From a checkpoint of a small mixture-of-experts model trained on Wikipedia: vocabulary 8192.
Below are experts of layer 3 (counted from 0) of a mixture-of-experts language model. Rows are named router (the router's row for the expert), up (a neuron's input weights, with its number) and show model dimensions 0-159. Each number is 128 + 24 x the weight over its row's rms, rounded and kept within 0 to 255. Numbers have three digits each.
After each expert's rows: a language model's description of what the expert responds to; "mostly gets" lists some tokens that are sent to it at least half of the time. This comes from a sample of Wikipedia text that the model never trained on.

# expert 8
router:142097122170129161119120159108114090144145121150108083132101135118173170104104117139117102120125106121122146088091123138113118121131100139169146107133117136121108111107122099141163106104186112144160148162052132136145125164154142113143119111112101161116132118159112132095170175123155129151107145140136142172095132122138139116138146109155174133160098112120106144178129134176123100112138109164106137147104142121069159164142081114141152113135114171143140163163104114148126120133121149
up2:122134111136135136125113194113142112167153131105126151137130162111093128115114143112081144136136106063118131128132150139110118101078116095154139071152163135149100137123122129170126115154117151188167129154120156135153154144171136126132153141109134114147136121126139085106104093123150108111128133140136144139138136141116110116098159162126179111114110078097064098127124124105108099076114119124104157127131129102109105125177170109156125140111151123117150131168106151148103124118111185
up3:109149126151122150131125147124091128111150131101123084161084139129124143098108109087101134164085082130098154143130100092128154147176112108101100099086111110111129123106081111117126131107155108164110105090148150135111112164124117143132131131145136137110135169101105119107168096153086095159113132132142190083128110137129153138129116127124133090132106106116124144143140089170132090152162121105115144106134116114132165131143172113151184135118125166158122170140157084126083112129108139
Short vowel-consonant word pieces inside longer words and names, often endings, such as is in Lois, en in Büchenwerra, os, ics.
mostly gets: "en", "os", "is", "as", " trans", " His"

# expert 41
router:112141117137094148105072147115104122150123125102111125154103087128140126115048119139152139107118162118126096110133144166157125096147082129113097136113121181114113153118072091135123107115131174160171093109088141167153128150141146121113149105134132122121144127180127108106154148090139126139124130176139119172141125129138110125114131123098134143147119149166140132110181164135153154182162140094120107179119154163144171145140131120132137141156151113172147139144143117111105130139137110
up0:149126133136109131144151092127129133145118147107088097121116112136142125123091172135128168147081095103156093135129117100152143121137115106103149119112137170132142139141148114120143184184161131102132136089093127182136135125153144118134176078136114154082142128078141126073099124133142113143174140084114125096145063129130136175132107120148139116126124088149127116109113161152123138154124122144103120101151092154104142168135142132138108140118143117106143127135132116099127048106135149
up1:108161151119140158142123145147100100085156120164124151124117140094144136086158092121114158115128161117104153078121128131143162130155097138145126103110123142151133165111102125126176103156164155124157112122146080153115090152133161095101102096112104080090158127103138116111154136100101181163131112145121127108105107144132118173193095154124079093140130131123135145085150115099127090164113159132146113129101151139123133155126161148134107144113105088094114153124118144135134107112112116
Month names inside day-month-year dates in tables and infoboxes, plus middle pieces of names and places like Maribor, Childress.
mostly gets: " Mar", " May", " August", " March", " September", " June"

# expert 20
router:113097104136142121143118138101116112084142141116172167123094132145165145099131143124137143160123141083143116097109116162128095086083129138077152097118120110153131152125151139137154084119089131115108118147114116131156154134147172096133122113108101099093140153109146143098107117117162080146181120153141114116117148116129107116140123116136144122174147090102081139176133164204099134152138096114112116164152172126101171114140126126118147153117132142165164143110119118149124155102106110
up1:117136174104102084119124134088085147073098176123140105121151177107080154121142130144099125119085135119150149130097142098116136128097144079082131116125162155106160102096106120156119085112144163102125079110117119147119151112137125118165115107103159141105128128110111118151163140136171107144128142153109129116137114105133167131174160120140173114122096135132100105101132185159138137150155154162106161140156141130151174112133102121117133138109138172152134096112121150135131145150132112
up2:117094193134125119114122122078133144134073130116169124105084113130096136129140156139097113124121120123091150134109121098157119141130126132076127150130132120156137132143160107161086146105096168142121116109130115133139103117114123147166178115128066081112110138142191162128148151111153123109171115150165110162124109093151134111131115097113136130149113131094111116124157118152113126142169121094139161145125105144130114117084117180125147129138141086126150101135110158180117132076143100
The second piece of a word right after a lone first letter such as v, f, t, g, e.g. v-end-or, s-omet-ime, U-pl-oad.
mostly gets: " f", " T", " t", " g", " V", " v"

# expert 23
router:118143115118138172149113162123138132138115139161092133133122105120161148099079128161117106169124122107114122146115099124128153153126087113133135114141125138127138124145116143139133105157115159114132138121094093173155136119148147094122198122128132097112152103149152129115133129070125126135147189134176164134144113114124134126114112133096092112127094093162089129142175111089169144174171075155116129168135150117127137103133100126134168145100131132110161124198133089119103140110156103
up0:141139122121093113138116144142156129112095095094137142107092150133106144119143136135166124129168078147164096149116103121111114166138099107082157144150117109129155093144116106109144101116128104136126106136111156138102129132097147092080151101131084167100160095194124118142090120141131101124085078138130089118120137165147115142091111146125158102157152134105117124104098156109144119102165087098115127107088129157111136114097133105134088173129161079099139136151130124123132141088132137
up1:148091030112117137132126150098119154131146132131141172121149081125164150108124143135112105121123134112114140104147148134142119108099144088086175113124138123126158127162106129162115125135109204134183122156159106116141180125153129092137130119115161137140183107156132152157120125138156144168126109148135140107139150113114144107143124119111137180133130096108127136113144108068121129132126140087106114079136175135123097084144117132122124123087150133149110137106139126092117119102110140
Closing quotation marks after song or episode titles, and media nouns such as film, album, series, song, game in discographies.
mostly gets: "\"", " film", "″", ".\"", "\",", "\"."

# expert 47
router:129148154141075174128112166105139125106136131154143078127072115150163203120115153144136127142126132114163059123132123148143134108131121104149117153092130184087152158144112110120105126136151126131125126152131142140103120149139137139146140131142097134121122145194163160112137127105118093117191172123107127147142155104116101139167121115142143133140095133140048107132125114122166125154159122128089124128111126114089120141120130135156112121094119141098131099090122120136102136118142085
up1:147116112110127171109098162128101116143148138122117115100141135109171121120127137154110111145114161131080148137104127141147134115121107081150164146145151095143128129146156158129098109130151100126101150095146164124139130095191169180104111113112073129101115155133134156109131128103120162179111125144117148096180132104168120103148075153122072101111172107127127128149129155111144134135083142127139130128154144091157118090138110163121115145128138120164150150161137111139125175087147104
up2:157108131124114140119123080115126148118144159107119148133150095161157103107153148140119166139117105103171180120157148149172118122115132100180148149161170134110104150123142123102143149143152124102154147157159100168169149144156120144151094148112149098120124138119144138114152124162130117141122130114137135123176128113118072147177120163121137103125115122106127132174142108132117151166099124175105138143092105078127160131082161138157136147096121141131155212151136138145107137126145127
Verbs and verb endings in running prose such as noted, posited, used, found, known, including, announced, often followed by that.
mostly gets: " used", " such", " found", " known", " including", " form"

# expert 45
router:076076119168119115120103129150112151129163131143122112134124123169160123082099141145147138148127135052135096099131123142123106102076098113071143142135112127158133151122109148136145101136152165149114144138134155127138118158128149117142143134164102155088138133128145100091132099111120095137144108140145138100165128108082129132181102129144124175178101097120107175165129160156142158144155142111122100144125137119147150100124107121107149130120095117169133120123075138134164174118113128
up43:147115167106142121130141136156177127173142137158132157155100139147155131081159112141140112109092103094101136122142144110129135131132071124106084157124130103139121125127116136102142125132133107153060133105156128121125141109137148100121137119193140134102165132133135145081133135141094121116158076099122160157130105116116095156122076121150109125091080101127154145137151155126108127115181132137119137177133139087142125079155118095112154119159126141174145125164132077142133101150137111
up44:144121116079103172164109148148187169098120098142145104113136133141121105092118149133162162121176152106133133137116112143168153092115106081109082106133133098133142122132169135091119114120128134116154120137111144129101143143085184112123121149153116169087138122145158091083132149103154122138173140107085139112081108135125131120129123152119153123146126113123144128143138169145165139123139142107134132117165073145168109115077140122101088157149147137146154157116102127092119158142110128
Single consonants or clusters like c, v, ch, st starting a new piece mid-word, as in Cons-c-iousness, impro-v-ements, wheel-ch-air.
mostly gets: " C", " t", " T", " b", " V", " St"

# expert 48
router:150119104130109106117121130121144127108119081088102096137088095127134173093118139135131131103055167109117119123112155133165129128122069135108151108065128128148129113134133090109116067082121157105118134172097109130146128134128148118102150141181105105088176157140172122154159167112134110128127152148121096174116120144146118104150143138123128158116119128162072124172137128163125116122161136161123121156143116141091126148128121115128162152134152153155158125152136143144106145139111139
up1:092136166091169106109112133136118142114114173130134131137097116122149127102118105105110134133167124090113134078098114169136116190143147134113165134161140154126161140137102133145152115136167118102137112136163148111149145145133127094102134148157108107096109125110125115126163132166131086141121161130103069146141124149166123153163144095126129170133129132136123097136114161146072115189171121187148146134103129115116135141120104128125129110152146109096117117146091057118111142111090142
up2:187092116122103150080115126174168141111100118144058137136162117167136092147129087109154122113154098121133116121128141092135143137129092108074145136117155162111121113126147143138161138149157095138125170083135116119154142130103133124101076141122117159106094145163141124117108107117120109153176107121139126151117098136113120125108156110123147183136106120176150148079132107110153102147131103113125129142130112140092158152111146120128110138170159156137108139114118104068110109102102124
Numbers after a space, mostly in table cells, scores, dates and statistics: 16 games, 21–19, November 30, 1994 | 6.
mostly gets: " 3", " 0", " 1", " 5", " 7", " 2"

# expert 38
router:127133143123128139139110159068117134098122118066173141144106108125124179079107150144162131126104111112080115091111135171158118107089114124137115104126120161170112126145141139176124129150130155130140119153097137123149147121134147115105135121170087125120128118185104095111147149098129099168165128172155109111134128141174134131121095145154135133140102094105103186116129143180119158165152150108118109143141111120126137131116115083110121177159140122154175153115135121127098156133126131
up0:133133154124157146102083144102170159140151139116110091096127164099149141095120123111160108141117082139109153141110108146139155143075155131146148147143090141149124119105129132137178103096163139109102110161103151143126151145128131157156111131133140139182120154183119113113125148065117122121126125140115119140117131164140104079110108154115146113140096109159109102132147140115111133107144078155129145154130146098116115115133121101186106175120136146126113151135152151191116101177155166
up1:115075127109146150124126130110126102076098117116172147149134086162144176113117179118142122095138128129062097105152084115120097115123131112095150160111135120129082116115142116107180125126104119107168154131123146164104106128122134165093087129136080128088152125113104141132120136103119135143186089131132126138105145187072118110141106140136117151109104087161101136094120126168145151122119111108129128115130148111113119095138167120130162108120166149120093128122133132116128151154154134
Pieces of place, institution and person names after a capital initial, plus common name words like War, British, States, City.
mostly gets: " War", "if", " British", " Man", " Indian", " London"

# expert 35
router:095127115154101111096085147124086122162146125086132149121118110114129126113091153161146124100105141125112131106137133148150140101133122142142155140116077166075088147087093134132180110118097130140145086145097105140129118119128148131123168131149144092079184144153130141125161124138122110129152167149135120147096174123124139111145144156133144164121131162149128156123147137177163164164153135110123129152107170135112186160124140099147126160124156145161116103164096139147093165135144135
up0:147128164106162181157089124105139152127135116123138157140131100104173135104115136110121142124117129122102133108145133119154135098121132182104110122165127116172182154149125112190160132136135108184180178149178093114123166152160129144130170129127110131127165149139130122114186084159123183134127094102122110123143169117092078142159141132141089143125184126133125147123117122152158114145150148099124108094128133154136100132128107110100130111142126113127133152127119151148116134119123143
up1:058111143117092126178117144179143118134095142124125122153176129119121107155118100140153175159100139126104117087182090122138125127093113173172156139139106123096130151127149099116130119146121130151115101156131131144114115120126151132122105137170120102097138144122119145159150170103093141131092177146139149137114148107122163116098114149156161152147117148156113139110096113154130107177134098129098129148153148133130190132059143150082105116096138135157122110129114113150112123130133117
Month names after in or a date, the of in phrases like summer of 1965, and following years.
mostly gets: " May", " August", " March", " September", " June", " November"

# expert 13
router:127123133126098096130111143135153140109141139158137084168119133116145126102119180120139129167099165115138135108121143161134133111112117092085152068134139159115107163111108130131150130133173136141187144135106151156125132158137121147158137101118125072097120103164122121142187135103124124183130135159126138123120139090087178118176100129133130155190110109121109169148136128143161124152175125150097084130128136133085107124138140098105153126167127135150158110157114089114121134113116119
up2:106132138132115142100105137094158123143158145134165108151142134134124077138122147125129124111092143197113152143144135117129155129153126122105126084112131140166097107119101165119093104140140126117173115137133131121182104134086159088117137113112156096094105110176125136147158128115119109102131111187114134115136091121130155135187106123141120134147127072081118152119147116099151155110121131102139109120127099172155090138179161151085132116103116164138165123138100100160087125116130138
up3:148137147166118139126123106148155162124138110137156144161158109127161136124099170111114085078119119158088162103161102085123124086142099114079126109132158161116109086151146111138157159130114171125141134156133131168096152154118171134153124110105117146163076114138103137104084162099152105125122137125123132165113131104162163137116117118131121138148124107157119109126141143134152124138185147114108127117128150162152180124138079084096120158156137097136116150152118112135095163139087129
Opening or inner pieces of Latinate words such as con, ex, pre, res, ic, im, e.g. ep-ic-enter, pre-lim-inary, ex-im-ia.
mostly gets: " c", " con", "ic", " res", " ex", " rec"

# expert 57
router:134162110123150147119131148098136136145143130131105144140118094116147181111121143117120129126083143153138159113117119159131131118088134104077126101095132205117111127128118095131159121118126149143117084145133124117115128119150149093148122153148084110094167148159111132122175147094141084163192179122119108127136135086101112123126122145158099143113084107115098131160154089111187086130158111129093111154133126134109140110109119171160143125123132153092140120162128116117101175112154121
up1:106149137156138164103102117121103117105131142120174097130105125105146073134140170149143173118134125125084080136084105172161135120123143133128098103115130179113111143121112168130157118094110128120132111163154137111136125089168136142120135131120136104112093119101114125077173117120075122174137138176159124106161101112126131129108125113145100140131097148109130159153141163098164100123135109132116091112141085131096097134115089157166131116160134090098108084136102124127088105113118133
up2:121110132085129097152148146139141146122168155178157083146144119073134127121118105122148158166125130180159114119131113098127109160082114128124102155153115151128128168091103105134151116154120116149157124165131120154134132082147145140129134118153105140141158115142123097112104121118117135151125166133117112156161077137150145127145120145155136146118133142124171135132073092119115136148192113183145148119127093118157180141156144121101156105140083168136090099134149071138142135109133140
Word-initial capital letters, abbreviations and currency signs after in, of or parentheses, such as US, UK, $, €, UC.
mostly gets: " U", " $", " US", " USA", " FC", " MF"

# expert 1
router:144109140151105113134079165115146142125110114180113126153140121145183114069130135145092151149078139116159119106125122127145100108089079102118119100109102139178144158141112118090117140114152104130112144134098128129122156169125105098146135103093060114105146096186097133114179155095147112138153167172126135139134134120116121101194134120157136131133126132110113176127134120153100142125146144140132101146152130142096113116124110090140131134114143144110130133174112144129105166125146159
up0:150118123105110113142144147116136130086134104154135124201170113136172123101116108103103130141103166114073128129126114172160145104109133082129149100136103167147130119116128139136143126112101141144097115100126109120111117158124145151115114068117114105087136101132132125135164147109104128110100095141123155179109147127120148127163138098141118157159104164107086171121138125134061138100106155171133151118082099129099139086146095127152125091114116125149108170154092102130119152121150134
up1:104113117166126123147126134133146140136154119103154106132147155147154170124128144184151126098093190115101153102113082133110124147079128068097114090158152137139135138179151145161134163120109140127103132117159156107123131136125077100138106158100113098113097116156094110144136159084158122150113164159121121094112151141107157141156110129169108147116132097125108116104148134115169124107126136145103130147114124110143168128117110111138051101125114114098128122161123126152089163146145131
Word-internal pieces like r, am, ar, im, os in names and foreign or scientific words, e.g. Sac-r-amento, Saw-am-ura, sem-im-etallicus.
mostly gets: " Br", " Am", " inter", " r", " El", " sc"